python train.py --n_layer=13 --d_model=384 --experts_per_token=2 --d_expert=416 --activation="gelu" --moe_layers=[0, 1, 2, 3, 4, 5, 6, 7, 8, 9, 10, 11, 12] --normalize_top_k=true --balance_loss=0.000375 --balance_bias=true --init_std_router=0.0269 --lr_router=0.00104 --norm_eps=1e-05 --optimizer="adamw" --seq_len=768 --dataset="wikipedia_en"
Below are experts of layer 2 (counted from 0) of a mixture-of-experts language model. Rows are named router (the router's row for the expert) and show model dimensions 192-255. Each number is 128 + 32 x the weight over its row's rms, rounded and kept within 0 to 255. Numbers have three digits each.
After each expert's rows: a language model's description of what the expert responds to; "comes before" lists some tokens at least twice as common just after its tokens as in all text. This comes from a sample of Wikipedia text that the model never trained on. Tokens count by the router's weight.

# expert 17
router:125142088164162184149103158173118143174141139062087161084105142117154092132179153171112091114135072126085092106109110103122141109092128127152111160140120085088047117194129170176119102103171097
Number pieces that continue a number, mostly the last three digits of years or counts after "1", such as 1|962, 1|845, 1,|553.
comes before: ".", " | ", "–", " |", ")", ","

# expert 24
router:104131078147132209114118186186171114092109194094114150187134151111072076160143161148128061103090113134116098131064091138081097133131151141093103149123094142090082157145114187206120102072145080
Spaces, pipes, commas and percent signs before numbers in election results and statistics tables, as in 325,416 or 75% |.
comes before: "2", "1", "0", "3", "4", "5"

# expert 13
router:136132107162093196096104091207161102125120162093111147146103143163126081100194169162160056121114092107113070067099104097084097089104145133127121090182057162037068144121172193175129097145127137
Digits, decimal points and spelled-out numbers in statistics tables and results, e.g. 46.4, 80.31 m, three, five.
comes before: " | ", ".", " |", "| ", "; ", ") | "

# expert 3
router:158151117183168150148089145184182124117146094083066158119102140143144111103190154167145135105119102143133075105107148118111131086140147137130141160178065111102074146184094144174150092141150055
Sentence-ending periods, including those fused with letters or brackets (ed., )., ft.), list numbers' dots, and pipe separators in tables.
comes before: "\n\n", "\n", " The", " He", " In ", " This"

# expert 23
router:132168103138110200122097101204162124119154099095103161148108111147116120135146118174155113163132101144106101111081090107098140120137148176139180171154155117085055162150098162121114115140154089
Table separators " | " and the cells around them in sports statistics tables, including zeros and name endings before a bar, plus some short function words.
comes before: "0", "1", "2", "3", "4", "6"

# expert 31
router:106157091112116140077131095175166137088138144099097119149127147107134113143164123100121138155130114132108116109091141116075136121098120146140137192121095186101048074127108191149205120099120112
Field labels, section headers, table dividers and degree or minute signs in structured entries, e.g. Employees:, ==See also==, °N.
comes before: "\n", ": ", ":", "\n\n", "==", " =="

# expert 27
router:155172138167137181126108138153165110145172099136138145119066145137063119156110149158146133107094148142076064097132097098138104086121105139113122142125120143086110086175152172166098084126184087
Wiki heading markers like ===, ====, and ==, plus opening parentheses, quotes and (born before names or dates.
comes before: "1", "2", "\n\n", "The", "20", "4"

# expert 18
router:149148076155140189107107172166139086104153107039127138148132157113138110158182134165146104147094151122141100101134085077074150134121098140129135157122115117126030109124143147164179090115155078
Day numbers and year pieces in birth dates and tables (March 21, 2008), plus compass words like South, Western, northern.
comes before: ", ", "1", "′", "2", "–", "°"

# expert 15
router:144128138098106176062112093116180082111133109152088129144108109145086124096162115156161116142110077130121071102141117101111091066127114183154110164113053132085068137126143167205143102148091100
Separators and spacing before numbers in tables, taxonomy and climate data, such as | , ; , ): , ( , ft, plus plant-description words like branches.
comes before: "1", "0", "2", "3", "4", "5"